Experts of a small language model.
Size: 8 layers, width 224, vocabulary 16384, 82.5M parameters.
Experts: 128 experts in each of 8 layers, 96 ReGLU neurons an expert, 4 picks a token, a softmax router.
Training: a variant of SOAP for the experts, 855M tokens, 6521 steps.
Below are experts of layer 5 (counted from 0) of a mixture-of-experts language model. Rows are named router (the router's row for the expert), gate (a neuron's input weights, with its number), up (a neuron's input weights, with its number) and show model dimensions 0-223. Each number is 500 + 40 x the weight over its row's rms, rounded and kept within 0 to 999. Numbers have three digits each.
After each expert's rows: a language model's description of what the expert responds to. This comes from a sample of Wikipedia text that the model never trained on.

# expert 55
router:471461469562445545485544519573526506544546477490534479502483484535485559466434494503460490516542484528498539477496464502556516442484517416485531497509462536457505476486534540466510494495493456451534456490446530569560492462490514540627452481493545577505473468475550436438502520477522503465496479401463504527525455477475493514526499462477490431454526439535566563520557469447480439571498506447551535556525506489523547521441476503530563461429553538513496574584530486449428597510539436493508481540472517594488530465481447497464498450510523511545510424503521472592519496508477430497533527534490567549543502527443542446426516480483496528513464520464512441550497493527512444413530
gate0:460530528472546493482529484560554510428472485549570552451540504503527508499539496453476538456429491502532494492539444534536502515576501498476404525500510548554615482475462500523459513439480454455474528531503517443502479450482485471498520583563475526489506504490436518498449458473462526513540477529445495458439536425507514448486516516495438598520571532495402488475452558486462462568532525499468533462512540507485410488506557531531476502504482507415453470534472562545521535472479518545510546511481502578542495481439519515447513478508480472512535593481475506442521519505446438610507460478519479430522488447493486427551571517443523513522568477502426548507526427552557494503525
up0:549474515510450478485491529456467523574529459544413486552468479481471469510447550542523504572556483478463509519493510455464517508454510449503581507511525444510438470523495500491492494572518548553503485475504513610471506544498495529491485435479552476512472479465580509524565506534500476485446514480528562540562516538439510558500488518509579422473418459456618469560531421501553551437496432520521495514490528485514585481457432490462463509450511480575557475495525450472513473501512479464496446447507491471455489557537512473546563536455537478490428445506579517565482492525568526417470556533509510544506498561523497560492430492551472471495417493493552480514472578455482502519459
gate1:603550528566546516524455506505443436449514429464516539461488502558584459529488502542462536452452464547506479576526496423474511514512535538542499493570562487464545500578389527500464529501503553504513479535500432513488561454558509526494447442513549538539620424449526559502494460521415485558478508506516534558521504495519500513492531500558467491480496518479526465472423549519501482491519562474531469557487441444518518384448457492484480470488464455510563490475557536471531501511480460458470487526433496517493575434474512513551529513518497505538417484491420555502488492502504535505405516526503491494531445442467514508528549479510464554549503444478515477468515516492505536565438
up1:399529535505501426403584535495500566465449518611480444505512435421439452487559567490489494565501502482519484480470429548536525579553476477481493518491475537582522527466522543483508491553513437458476552486479529488507491529474465415520537461522454492505467493519478474535506523495523462458569465503430540421471499472432506569535515513516507561530520517541412474469583448557490597457502526561452511460454498515493533587474515458417551548487553511576495479556488562500484519459535539496507506545477520524448445509539564498496504537465526530447521452550476472509489516510510535489467458488524493480453507483480515494539473512472523439448485519503530507552461458492418520534557
Description: Colons and dates. Colons in titles and citations, such as Gotland: Ein Fall, plus day numbers and century numbers in dates, e.g. 13 May, 16 December, 18th.

# expert 9
router:420459517560518392449494516567504433542521584473523483532507526511593478434598503419461487487428496446525458477441482566468484441504506453442461534555560533452478480501507465504505490570532534518539483489541432470514473460490467591413467495482502415512474521550493520568542503469439522571465471536424486468437501479450495486539549489495526520523540483514507533552486495573474535498579521436516563513492467492425462474553492496487528559517514504542577564428481528537495446522519428515520466520505535467537467531507516477515448424534559486502513485465441516479540458522538507524449502492496486472498497546465489457538482561513453506474523495516514591460484480490538499427526
gate0:441461457529411470459456592548531490492544487514494506493435509506562506566515530531483497431543477483536542544482429524510544476505463540522521469562497508529465548516580461489536547478548490412515480457533460566616528437513513520458469500418587523478498537483483591509469495446435461544508408464535496501556544511483516485471476433484505462497532445467516478486487474508483530430540500468522518478521587453475437435481581509425475515500524521484485446470460530477501438488502440502509444482522523490547459544473469467562507550537527451506499544523516529527492463554513555537481467505488573521503476446475477482532500504532577491474526451517529571534506469376493480564438
up0:494558514507540548534500421499434468542483577530495430514580393481489532413527496489530474525449521497451474444576498508469448514493523468517537542480505521472549433489437542483544519518521532541511551497464529478427495520496435436548501566573480503521502451542504392505526519537457523470482537515539532500439469436551461504551510502521478548446474618460418493482423513516504549553462474490506472510484524497489548573515422480531483516500439476461574521576499450521517482544483519544485487518528562479449590505539512504451473506431476508536468459501553504569502531451482538489537550482515447476530440458523524551538489456454460533544468538540470455490473542572500476456506
gate1:454444506487550472466492447520428526559491507531508533493481545503413494486537613420504439527526462468529537494458510556517519581426458478497505434509527483450507497479480397574490480526484527424502506460447503474562492541438467545548456470568454500460560503538442498489467491522498540481479500506533492427511453556534503495471518540458528465487409500448445524504528495527560442488521444550508470510469490547435476462554467509506481483485508538469476533450485472491519457525492496542506501472475548486545483491482479490510486470448543486663557532467593459522478443507482460553506516489515473517443538501427420552486544553501528479508588556472497435556513542500483520496426
up1:505481472500491529571509570552532506465555523471493488509553454491551480538429489568453538450437518518512441503525485424472533435554524546517470525522505520541449469495499570424547434488517473544496463515485552516478538431597548433478541532454485445573378511454502554524498507451524483498511495487499456531532550466458489458535489442502424511541560478518533514535481463472500497522487534477496445446516492405571525509516502516475447529511507471519495488454514512526445559596491494439450463529506475510538484476488545485555530503515470577389465497534438509455488508607524477468444474515457570532524492481498499463485505477547473505556476507510571562453475423429517538505549
Description: Mid-word foreign name pieces. Word-internal consonant-heavy fragments of non-English names, often transliterated, such as Toun-k-ara, Lokhand-w-ala, Bharatiya Jana San-gh, Nal-band-ian.

# expert 53
router:477527462476511589443488474479508545465502535485475537485471511515481523477482458492493505455532533478502516445444493486406502479563479461458502456505494500507435482549477475477524460512465419509414600535618554458423531529471538440444512532509516491540489480512423503550542443509476513457405542548464555494580520509511545455535515495477511547441518505419449511550427520467447518499526495546444473448519510493468475422531533528443486492431458576458561430534501481548516444506417446585525478518521425556478518529478571502489438515530544491520531538531509558480538459528538544510483472461535530465493532502480493525524491448451509492551543506467492563572525501523526485522413
gate0:432491478437444461539507575547528580499534537469464455406422476444446536460512470456492444505515531504565528489525528505504470496515558514567557516522427491484435492438479493506482466429465423491478513496511547542544579465448442456573510505555508467495437522497498450551458539461452521506474489527535496572448504456480519561456449433491496539474580504435557547486517543474466447544520542500559448495535463465494494469536539493534580494498552500515513518472502546479511481443519556484452522476502519473525420527486447444531495507552486485455486557558537451472467524479451458497484506564512521601540513505611582522520454476537457503465487463494490482452539550506580477501502
up0:454541465453403498561513541540552538492511516481452456403458491480456523452518490472478439506518513498540510520519586555506484475511586521538494514519436451461441518429471438516472477483498439469484496487513556522536545494446496484572540431544517440456536544494510477536452539490489463532455477516493508577466493519516499504485512453501488476456531523419535490487560543502475453527521519471521463466502475498484554478537577482543592459492531513487521591508510574496504477427530584503479484546504532487513437539538480447525473457560504506474471583556539427468437564472462433488515572502491541635523522544571591527541491507523493472443499505514429486473510557497534469483472
gate1:500449493441570509467461552486550457459484415480512506496551520492429447526539440490560567435470534529454462417517435544540550500519532487519482477482498495486517460542441512489508487428506510534495432500501531517545473530491514521477507526469571522448516501490479508567469429522541520450515557505483480448494505559449487514497536430468540549496554486507550471495499518482502524489522491492454623498557536432564453519436430461492502412464424521450552499505446518448513499541480535543537464498439369515479561543529496547553578536523515486508497386492509539515532538524523488461469468472531517496461524500488525434555455522490536465588524494533522462494470494591539464455450
up1:492484494474541500525475513457560496534406484426505497474611542482476431559536484486516542415533531474496482428490446522517501529495552458520510431447508551514569464545486459507513477491512519521508506509510564513557462519517516542440516573422500513434517457474425495569467443518476526508510575492397474431500488568544532521451487412492546590438509469513491504496478530485501535484538506524497592484530529485536432498429476471465530416458471514452575444511447538483552495467478536529540455488488411502534579509451541529569478496512526485547536444499496571540501510526506488509456503461469522488456527452529482430568495562425513515517515528485523498531463521569510484454464
Description: Team and institution names. Words in names of sports teams, universities, towns and racing outfits, such as Rochester Red Wings, Featherstone Rovers, Childress Racing, University, Montreal.

# expert 57
router:503503404468503464489477422495576487470479476554506525483540508433520539514450468508488555462474435540556517558539594498571521489472473532530554529471539554491477492524558495484453568456522441542511543550441510535457519460539499484532517528548414495490488518420517508526570456489511438490518560566466423557523565487432419550514507480489467495522559507483497538487452453476480447493558503523488649520528545521517450571535515527504500542469481488493536524462538515461525528482538475429447524486416467558516473529460481466446495518458459505440505487518564501463546465487484515519460452479555440444499509516444496496437492531592474461489505494527484484481492471606527476489437
gate4:531529447459469539480494525441509543474493455433526541462518521467534483487501547514527470439539406483505564535522491477529425550443520453539538486571464512492571424518531465551421464470555426481513554520543485466442551480476515527524515480516463495530519514504470473473532489509476494530501494401546502515554556468522484522576559531564480487502584505465550512509480450488430526525490478487516521551517492507544522458481513521521445537486522509595493475516487476488367504502429497493528546470459482475515495473506569576543472450515400521526473490521477536509457485449536528451382510469485454436445483443485413498563571564459463470561576499455465513507480516542474458502487
up4:560520500517444491507477486498552547454540475474549481503517546418479492453597563463425531474503536504475494497556452506550489497537452527571481499485514497499495514519459457492475526476545335492507552509488451476513516513500523524449495465480494554481513516496482579480454518453436437461495474531525465516410519549487509492557488501520551419498489494446562535435536510463486507583490479442473490517523403449505454465501477512516502519478499553475519482555450509381474542515475494478518548496481545490558475466536524553482494518513536392401490468451536457531463470472498602473523515509484515526487505575526480597558492513494473464540481525430493461445528441538495543462574
gate5:539453540509489472458512520479525526463524559474433565492486609516419530543515521467534528452546547493481474481475462543465418510511475548438518448476448486483475515530478459547534526473481538462525472502572497517523462525454408530518464471553513582542485471526466482611510540529494473504548511546475571541509538472490573454514460499528485526436470474442514525462469473480503451421536525476406479457543475486460550479506519503503537520511434528546436541531430408569445449478458561589498473491499430474520413478511513433476459476540451484524495516487563517497500554410510578484529443445486504516521532462454509443537469554547508420481495474539493486493529509488530503554498
up5:508433514524513500480534502470537558468512537428443593486468616481475505498490482506536531463532571587469542498504510561520456483499502554506551511491519437424464544506495411562510557507473581464561476464549546477547526535467414499511510527546531594553509487430455493528509535529531433496504487569454580563504527476515543463493482543503499567428501511445513500504468461534474459440497547465460549445480499469501511520479496517504493482480460542534454562537422411552410444488501538559494455497486415545502461521521459459481456495467474504534497491472534515541486503476508551485469485499491495514464503395486521475528511484558477447520482496575418460482514498494575544555464
Description: Prepositions after content. Prepositions such as with, of, on, into, without following nouns or verbs, including with in baseball stats like batted .303 with.

# expert 18
router:421503490533484556448446480512494468525515594503486494541485467552520513474564483496425503512507538440526470570412454527490507496479478482442494477517512515463526557501452450411566414504469515516481604476543435471477494470523521490457492551473485543499496564452452502528462481513493545504471496460450491471558497470524612514465470448537468507463542487584548479485493542560532555543412560535489520480448400558522565508558471452411534499517493561508509542518453521510505470462474460451507456424528526447531521480456529472556493516496498557604548508482484541543484478580505547557498531490476484455551535527558485522515474467476480529501477510477474446506498468593517507571485
gate0:513519540495456494495462520553565542463567496452404455571510457521549590525491562518495543492501504468508508506473447458476571434574452473517506489519481531548517487525488477513543467478504416543467530426550565504452502535507491518501490479497514498536578536486488503546499514446473498503489620513447514477484528422456486472534450512494429510552497531496522391558473490496525483488520572544474492439487456459474488509591507503472504559515389506441544456509440457466598488489434479498493481454494442518398550508486572520515552488528495511464493450480531514510526552518540511523477510502476545458471534451507429485533481463609537456564457492480518534489505481536582525538523
up0:499485560469499461506520562505448472516463524474559495529442509497426453496512494454525447471511518513452528503493593550576443547421520548485474471500489543509522492590560467490489554469454495463433507488450491536552529473528480487527527485474478501513449509451433467476512503480540532455551521516504504486493459502545559601424535497503481539502485469482489524510574537553506573445449473506582511469498515513522479538506497503497423411493550477528430535567513492523467545514541497493531518541495527483582494474511458464467492570478460436517480640493448543519568447462516468465501499526556542515453511458474515459495530495393485486505497595502554505450503534539450525426387
gate1:409470502493545574550549553506436482509435514476497510483561495537509524427533467520520497514465429524407473455489441502520466559471563523432505538490525515521478483485488567533529481465535523505465474488494450509520490531531481492529436552490499556469534427460582517520486468531540482472462458440501462509520475458499513515494481473518538578474492577592502466410509435476520433504516509520518456453514532456557445570490482515545546491461447502504524477395438486530455497463532460499560533489509448508584466469496605525498502498520541556505498475507533409565525472469538460457459549422552562484482450538559513498453570488502524482522549450476452519573526532463504464529425
up1:534523570532447481474519429452554550518513510563508531521511511515526478506502549490440541514559556478561526511504560559547531529544439511490496400495535453460446526482468455495500482490508491505557603467494574528505509520472554491461492413517548488552494584578464450474565502540485492558458600479503586468491475573491507467473449476521522514496473445477525521533485574532523443511465490419478513526491519511444509439469546443498466533557511496430470455572525446512582551533494527508485411498469466472479501452543517499431517536521482399497483476470546548435434514534514542536422461513494494529504507512476468441497456515531479513470477483542514433452500517513437514462573
Description: Ordinals and word endings. Ordinal words and suffixes (first, third, 5th, 1st) in sports standings and titles, plus word-final pieces like GamesRad(ar), Advis(ory), Meteor(ology).

# expert 34
router:553572435468512475517516518511538488420569484507558548498465555508479483497478551494487554430487471551609504532512484483565480457521551511510560502481558504472499503470539532461409584521463489505524558538484549547489517482487498553550449555528533472525538519408499515550526458540509406476517540605492435568495530470461436514532503487476498497401522493469464521523482491474494482449595485550541612470505556543528446499485464506451494531480475450498518516465541486485487525484495450380445492488442568518474510479435548466511571505516443507509509468577473463467507513462439478523451515451567470486476487598469485505494548487545500517464490490506524483492525514515516549506423
gate4:438525489520482615457436500531492506473495433507498541452469532427506455500501419557465528466434516530498504473471492466506451476471545499527496517502536492510441475443491497500497506461499490493516479511478548508469430562469522453504491487499472514518444531543547551526453484512490428475534455519550487530527419538489451534464483484517471515482531477512459510534476475373422521464520526520576484513646464535464485520507487460507552484449566498435533479459489477501503531561495442504515443511506485378518503434526515471502492545480532483538501458518377446551485412485440534593463531489494507513595467522453482494475513482527495538471448528464442455438525546441512573452498
up4:566554486529484456534499495549505581509576486511505519518483487587460460517532544483514480515585552469534504511465459522459518468503461523517448568520502541521511488596493475563451549544492480530496490490548490518512555483495510449544493521527478508473544488411449551529550503512514532522468517521495523497493589509502469475472510477521505505521519592457527512509541513668579560531499544545521522521304563548514561475505518508514511500494435525453475495516537528525545491542544447501470575527511529627521503554532499474520539504489544504535534480449574528501553509509543467504471510515491515537501559469522475547522494520482538511571445521527550527449453497543527457485477
gate5:513480531540520550515490466594444519467494528533458493445488531544590434534463506471527604500406506481509520551579491566532471491484483487478526490481620522486437496527487537520510529446484549538527462566554477435488481560495471541476510540500430457451504531543575433533513489447453449520421468490528480505539490474437485515476567476511487466508495502469429412435504577486500435511482531511519501544508469510568488502438488437515561560472532452495538525535479505551477521445470505567514451480480557482442543512488480527506504494443502547529487545508468537517536557544551566472461579467509446509422500474462439541483551476469486464498531502484407509492506434476460572531492
up5:467550497527527472491480540544534473437435430531503532483539512512433510531485446547493536479493558529538518514508557528491405490571538521487471426500524491497550582564533488503587516480519472476517530515497498435485507485434419512499485565443439450507518553504458528514578514446467480519555478505540546462474484481444545506554462506521557527458472506471420472480532507507494497511477523555471479498496537473411515506498528502506540573521489460442505426511513438525522537419450517468519451427508552454454565412559526560507485571438498559476549508462516504575508528528456477405487510480490448552525483403416535521444530493535461462443536463524483509535526506451420483498502
Description: Prepositions linking clauses. Prepositions and conjunctions linking a verb or noun to its complement in prose, such as reason for, led to, discontent with, because, when.

# expert 36
router:464535505448532512484484508477497497522501492523511520490494422550483483436485509474571473507490496546527440475507563599576530496500478448436471473564485549524456524508481520560508514510422430449448505538591512500457456506473555519482483514513517509501470496541428493527468514534470531464480525567484524494505438495489557328508506551523548474533459523451518517528511497469469465479520442562549487521542470431491465484480534520514515539508526483402503462488479470506501456553540531564408438542449439512461484547478529499354448512468528522502488555529479569482487519487411485528480505469485509504515584483554461538526468514519586495530550479523445581558484482478464451505474
gate0:451502543449522511488439515498511413450591474500505424479533461447516498536483533523499519475395549487524531567563527492458590410477530503553474517445444467557472602536537516484552475503475484498550482468443525558509542550514524465475498494519505520531477465463526419451505434474505463477497582476510566549458470499536482439508517492585434484525558530564551546552420487459488470516470544428512481507554511478561528528499513463535439439452475501452531546428499513482521487504504504491472516542503418537531440540537469433438507496478446453512507557521566449492538471510482510521525492487537549482562497518461553426487448512498498551517463469442475452525521462545578519516527
up0:411454545460503564486482509539515444468572483530510471530520470480502506523464494545493536444446561501503569552545526495454569407508580494578464505463457448524502580538513537448551485462463490525509456465462539537503539538548486514437476514496495539494512447474505444454505420483542484518482561442493543517494465549539503439511529483564458469507582527545564549476449479477487443530470515431549496542552481463529550512492510458486407461467522513470558524419454489517516465536467466518440499561551422565527459539529461404472502520503457468521491535469577483486533526474489488527524492470517486486564510525451569456522445546459524553521445480415443498523489493537556502574485
gate1:463511465532494488432525489470513472549492487573485487464510505571528468488574476581482425534510511574494500567528499511520501465424439483561548473516503518484457473582548488584488452484533511443518449506543455472478431498505465558528484569534461510523532553567478426506542533534479460458501416560472515567552521564516528509468543508516510493447449486539512447480500491495482457562483444470494494422531543529503496492505549470482557444400532522539502498427497518415420443553446511494468512518481479482511442462522456510548507534440548542539509532484431518567499473532421522498430482524476421541523489556537528509509508462436463578450474522578450527548502505443481472486492
up1:452525531525521473535527517464520492479542569499480501435510470498502370559505560487567509454505503465522553551456532479423556513544525489512484520535585525553449456483446501504483522464529550479402532585524470471460479463513528485489511466516472483401468518487481497489482456539445469495544578549512461521487472516553496495541514459513522490608451460485598508508485445505546494558479513498530501493483445505506523477517484509537451446503458383504487514512538504504479594459502465502584482427556477486410556524513486515500461425460515505481487564486523496497526442467497545520505527535523540542517462499527582481487548582535400550436465444486524500510501473560494454577477
Description: Personal name parts. Given names and surname pieces inside lists of people, such as William, Alan, Arthur, Hart(sfield), plus place words like North, County.

# expert 52
router:492544528510478452543473559581527450498524553533588503454442532565521484482512495488519526506490473473563532555483559447507465553473500471501500492474506474434582481471541458514444547498606562500543534542521530496546529513459459478480538527469446480503545526547495515527491500556519491579452506484595521457502535482529460498583511439531554503531506517470448463535587418491437512480447522512515448501485485567456485488521511523467535486518453510508490525429489521527448590487588559406455462483447458498541537496544548488449517454449455502469488540523535505537465519543478493546411543414535525517534459601455498500470450546495461561486459473492486482446445485568534482512465
gate0:541512503438509582528474498528567540449518500468485476568500531582492534471498439462455525461476502458512448438481477488469490476497504545498502453517478509495516452590427539531478581545453505446445468456564450558588508467529517506485478471474511505512552471482436437498430556462471517494493531504473477423414551530529569482557503498543564568479514416540561519475471501497543504489536534541450481435512456481479570540538534523537524483531497423493484408499554445530526462521529560514427440495466467477462556511450560461468520476528494497519512533497463518533548516513489534478384457511474549478481456598540507493500507515567545503512524528499580507490498502502589483508425
up0:474482479423542507550492488509503563437540467486458501564484478621487554506533437532450515414477547487514453464548512513513475465466476532529545439499473498491509417543471525524485497493466522449434495485524507569527471431556412515490461491511519493503571486470556460507438580546479527512511523506459508461493535555478454533572497445528483489434464476551510499502497475488493553495542567595415475548513449559493525516535565510465540474533464423450477527454561436549569494532541515531419494503433483494502533481475464506485499403524516494562449540501496511522497518537492479509452434560463559498501468547592552417448491491534511587555501501496536503504512524477551464537475
gate1:538553445510560554411464526543471479511519530583539511493484489492505541540464524492417449526463460573552559517482519533535575491453510519543556516520523461520522503530500526427445441443484579468505560473462501570493500526505520436477522406566573519477442480522492577547503473461458507506453488497544531477476492477519542514476510467493467496520555531478491480493519506504565571502482447504562484521484467493485467484511440470532445472519492492527480510467545489537492462429494457428572537515533554503438432447417450508467527549564496450473517432530543468502466497504391382566492435549513463562556472524509532528471517453459547523555523509502572491496465537480538500474553
up1:533561488503524465456493487568512439489473541567531479524497483525553578548515508463510498537497453604423511474547566518495549546466569504496543464486481509507540499569513493488514474416462554442492514427550464458502566562466516466499553453508554509454402492541482529515476491455518478517495504499523540478471442449435533546518485403524480576493582440507466550495518470488532523501474419528509520459475517455483532507539461487474451443551497564469482454530495483498421457488508526458553465456485546470435421507464495539557514491533425464482626473519554472493501506515452491478525465500530465579523525527548562439437513468463481534462548447565512493456454483461477478546506
Description: Prepositions after nouns. Prepositions and function words linking phrases, mostly of, in, under and during, plus the hyphen in long-time and long-awaited.

# expert 8
router:528496477549488501486555473587365519491519493538538515544545502556466481510440540435478573494522485497471415461497473521519391544489546467451464512582472459499490527437488476494447485519490461533488440433447602414522469540547514488468461519478520536521462538479472513565451529453516543552504512487511546556459452538516486476581537539476507540519464511505472467467491551518518512511524523413451512483461481469558517508499508441488523464509489571525490477523515512530402478523572511552496495533436523453509537497508502506540416520443587468444511555444528480509563516500478608474458485539494546498481551515540443503556540464499498480511494464510461468446459422515477561485439
gate0:538488504543542473432513523471524494445493506490480569537522541588489441492486514491471481485569533515465511426489546502517470521467536496515556420477548502429411553461520571540380489442577577504473422509472534505470489509409457554466468450511577487513539432475502539517561542489520526523449525462548528515523489564482498515509567529477481476528504522490501518504524399558478470475431449547478532501455473540475494454501591466461501555528580467546503469549554477492433524558459495483492530486508519495458510449530409460535527482481526424506501479460474558463487456481510564530434539439493554534464510499586486483520557514524496526418475498506496488474512566474489479523558
up0:474535527520425544501455441518551535489497500522497535427465537540437451474502443476502437448509460514484423457513491510430486517525507522534468502534514411467514486470494527522507454548512441425467491460501590458510487517448529385550464553517546500535541503518481591501454480524501501477514467502536526467545485476442537404524600507521453502502482445496430498507481497425477513514516495455545484476565515495575509494493470493440417471513498513461415562462494506463533440604471562530447463544466540470527419488462501482471506555534503508478504500527485526482537425523435510478540535465607541510469520534508569509526407512473522556562475517509458484473542504449531563467502
gate1:487443524534466508521468500550469490505516580512580536591543493467427514474482509483552427512510478480463439432504504528438420543423518493464469441516443471484496480440497475496514539501592503508484450458504453457507503517458561537482433500531414505501478449509473497485466514466513513546487471504485526407509481468524507432456493554561543544432449480526488525562553477501531525573562453475461567544512504443531506502494531486545484428520538524547546502533504497434481543478526504493478523549524523492534415493451516566503476499497522531454465564538523569471510505503438493368486540559511497532474553555510427492515478458433502496454571472500544588467544499531412510470455
up1:427535512406508468566490563479457513564494503541511489497478501524444468479542531479431472549460464491580471480493512545547448452498453442505489490483516604503560481477574423487378508499490497533507497582532507518464499505491450511502494457461488514400511490504544464503508434563554492531569501482469527473475485514501489493593539557530435449570507461424501530400468492526387540482513511493471471511463507497507452500522488566527559500517534511450458482493496523496508406481417541473555480539535559544497508504550492446474493506469483450514533557518561477484503503502467497487558566497553502433535507543513506552578490567546459479533501527492473549581476487481477437508533
Description: East Asian name syllables. Syllables of romanized Chinese, Japanese and Korean names and other foreign names, such as ang, ong, ō, Chan, Hong.

# expert 26
router:480438532541473496451570471494494469557475545559494505472565491486475467525450501510418494463489521419446538459427534506442530537502501465473480515541476520487509523530497467479491503554506521532511568490545489445565513449506534545447460546479428427498491507509456520510449522522482446509446577552543467424475529497476461465498468556505527573438530541454448494476443530548469476519449507406466588482539508552556564470437515479536466466477566502474526496503451495539444525453415525451543462529514510455529542469454533487490504494569562431542472549493491542514509527480520485494447550527402518520509496439539525416518453526585509553533490572549520616506476536504489511466473
gate0:486533525499513527468507539504482566500499588507536410497458500464483520499441495407407487589523538464469472499524485536497551549549524467477432548459456440470471556598514555488545556455521455551543569564507490478448544500457515468459530420490480462523555504436486534450461477581477531484532439578518455453491484487545542427464435498522440527539505515496462567491543483534544531465473474491509471440468524557490584559470443462484473450534492511460518444452502453582546510476500449471506481419543569479522517515511506515506465542501527515513455505470493456426512548518430524497560558484472592485518464482451439525527498520515470512467475570505469500459513521496508546530456
up0:484450473514522515469529500447498514556408455454516509497536467527464547420466481549591450476533487462588493490479501574517510493538527454509569488597547541515503584474468484548505507428489474520530446494495536488442376477530506467511543554517547439517533483552469509539476478549413539552490524512487467499511552436466464448514463447488501494372492507456517513489472456500461535514469546529573433536523578533523536516509532495477510467490482456488448528449468534463508462536522489457527529595539486480518463485537527502516478507468502497556452541599495444519483503545474479556488535502478404546532549509531512539464479464531402560496495506553509495480543440447434504472492
gate1:529469455472494449482437490440478474514537494525536534548539468525485464510505506497466530486448545466480544468481563499499529490522412475522500519488525523493472579461541445560458445583510505515533500507513468555510467509535433504508393582465506487463458465480487504532529421466480494498513507521536468503513539559491508437449541571483501494413468576514526482427543470484505537508567515553507555473550494522604444498450497490476604436460479472480491449523459520457540558560445556419534494515509436516527479478472455458514449543496486520545512510421581488534516488500612464471425539567557509486439557473433530493454472541452493450542473464502580502488489483498521453469529
up1:471547538490509513538549510558569505505493470506465421442444553456505524506515499524507484497547445506492462491507524541478450474489567514531510458494486445513556450533504533477570529377447522519490561502477545479471570539522510491517577389508489487551523568511508496460508544553541510556474465507451513532487474434475509522564465436508517488540596498455536497546484550504472402499472435468523460526471519482485548411569495544522432533501533517507511543485532455539456498486550460527466514480484544495490510515505524560446519505505488506475442493566393555478410499505372517532562474458455448497516433508542448498483573453550503533506452544543442491463534547490536538491503
Description: Foreign name fragments. Inner pieces of non-English names and words, often accented letters such as é, ă, ü, ø, as in Étoile and Grégoire.

# expert 16
router:471458475496421532519527482436485512533418494557477473543536465446444512541446460468515499514552517484479366511496458516460494497551500568504497523480524526550542475509482492523562455544534530498583508499446470485591525515509527516517543488515480491438508432458560488476488568441473398516538508437528460460491489466470511533485444514484494466553492518461572509566455529557473549515468492496496478512456536515553508508616499473556545430506477471567500479498442470460505477482477497477496519487599462440558563544530488492494533531522498456525534516509596410501546476556570479524506545505547440454497496449443459514448525487541447472461504561471478470410480469525507540444561
gate0:588454489550522514521519559509475513482492486576435518475506455468404563507454453513500427428532472550507481473550487464500451525460561516510539501449482442500537441512530487538492477586507549505516505485517543510468452513433537486489470486498479514520473521487518580457559575456463506501565597492481512498488465542470537509440499518532494460480495482484476588564590542507545545514471491464490483569447545551455455512490507491541507472396510489534483478556532478565423555449579427490453486524536540501495496495588465545528469514455538539516526468493494525529491587503503469531556567480472475481530511468464499579554548451470486481461506470528490459558443392481488502538431
up0:482510585573520503513534518571494546505497484581512502486570484452414514483498495549519395499576508540533525540517440519488514506468523459501451543557507522459520493494470531430489569480539479525453533504508448440460472480536481505522526428480535473510542475490467535471497560481549492476522571509527472502492478576563537571421532561514566484484532468543414504486613495566546532540532469429468504512429570564453469556446480519529401478493540522523487513496522510560456495494542532485538440471524521502516432476533440554510466548482605517540494459534493509426451497491554570491479510580491459493513457490475490533519501532468471466446521542531530498497497493441541524534427
gate1:495517582454504533425519512486524562483527467450588545536458445529435544544460407507546412504498491512501517448516540485459474409601518502506450450513461541456525472524473560544543448517457512530508505469512495597558503539540514538483563480487496434515448474480450489443478511498487504479436497462541463544484516420450503467550562412480573495470444504551497456482532511483427474435457585474485482512507545482489506474458469518483511512441461520551481509581562499544519506495475496495484519465510509500465525569395533527506508522520468479497467553530492481544470457509550478500527483471508490493477533525538535452499650548485470516542511541491482576523474513552591507483524
up1:502576515535486520524473567480504473438476474470551534480517528562499466435507409435479487510468507466463560489435452566495518521539517480429521541517522492481538574546448593464474534471495556541428493467549492512488482552522504452521413471480551569484545433491484507557503462460519502410479439492589488460500442554460555512530479512533481569517458455471577466490505484476485462564537507455468551539515486506462510536452470542496483511528484494543513490534446479528450438492544502551495528461471503514508520558544568496590450410493487511495522476498502483592479515475511487559454525397466506448507407467459525444482483521518464472486457554507433553443458550472499499568468
Description: Digits and short particles. Digit pieces after decimal points in statistics tables (32.64, 2.4), plus short function words from French or Italian such as de, du, la, di.

# expert 51
router:594478510481502515578515510562463459492506473502536531545445526460523432423491422542525463555533500515503513520479489473484542433415494483467456496493510419507536449492484495514478517509554507480489480493470495488508443490561495513511529467523532443527575545566536450422486487587546459482467466536522520502532434447478454534460511463488547497517538526501570491556417536570523560547466532441539449491497485499533493466465521468489527477512511550530454554535599574452462493572496520485520516505450505585546503508520475511596461546426470437471602524513440466529462530481492548524565490583493485462504477518465544519532527425450582486522501593523531482521477470536502523485551
gate1:495522523528523387505543534454479492497582445546536536457482539452502491496529517478489467460495434441498469488455504492467530516525457529509483478540477511467483426513519465532351520563473507438444506431510528561436462477511559436473529477549496493565499502472479496513588512563484496531539539514431527559494511490498548500463466532541493459477528453486496470547515522476476537534579444522426523529533485471508534513494506472581602498519424514478521430517440451475516529437567524565504482487505495470507465474516522512492536526512525574468482579611510470452446513549509531538512503459504499491542487461551499429546444524562473473528467521423390531519542548472484508439497
up1:479480508433462500512457424544544503482447556451484500602506506538496520491505456498490504568487571595566515560527548471557467440507572462496478482472520482559516533497526474477586550448534491565571437611491495448530515519512458535542467456455475558464477530507500469500476486494484526549457480469527471471496496503482407545476600459491450498547457561514528572474489458536519492460423564499606484494422530526542479458521531522502465490535517491484460488481552553519479441533488513466547455538487472531503532547497498533472510512443519452518563419424514453507540472474445461491486492530455498470436515501430498514496557497447483477431482476579550480510454434533504500560503
gate2:458532527484566474433520510504408586461523499521438487460531516477490526523446564489474558455467528403519436528461457473497466556546501533459474461553516525527517538555490557490517434532533464514394496457475525577517546593486486449430465511443462452525498525446516519508543511523411529520562482589553576470477507498468564494501520508484503580517548472554462536495494503488476472565525501545528514483484470412452467570490401496533509542482423463446492446556493534480496520434476489502500524478492517461479547404512495539534505535506533515477481609570491500476459489484386495459456460468506462520505488496501501481451486457537502514520491495531486521521522552516438540491515
up2:440529475511548454493489442487471519470489520545480464480515511459501526528467494449495588458443498434489446522494510479520468567552494493435445462536568563463534539547484593498562510510536494519484517502498513530523465497504468512395464509446482452493453528515550462537501523442394472523500516507559563402521522466500492489509549504474527568523603460515421521462450503521500519492528566502525508424520477431428490496459436490443457575514503509488527570533484587522557523496501459511520527475507454455457514447463482544520477551521509449452521577566509547465505465470485565500485452547457458480492459553484482547452505413492500595509531478548483549478532475490448548549575
Description: Table cell pipes. Pipe separators closing cells in Wikipedia tables, especially at row ends or after dashes, numbers and percentages.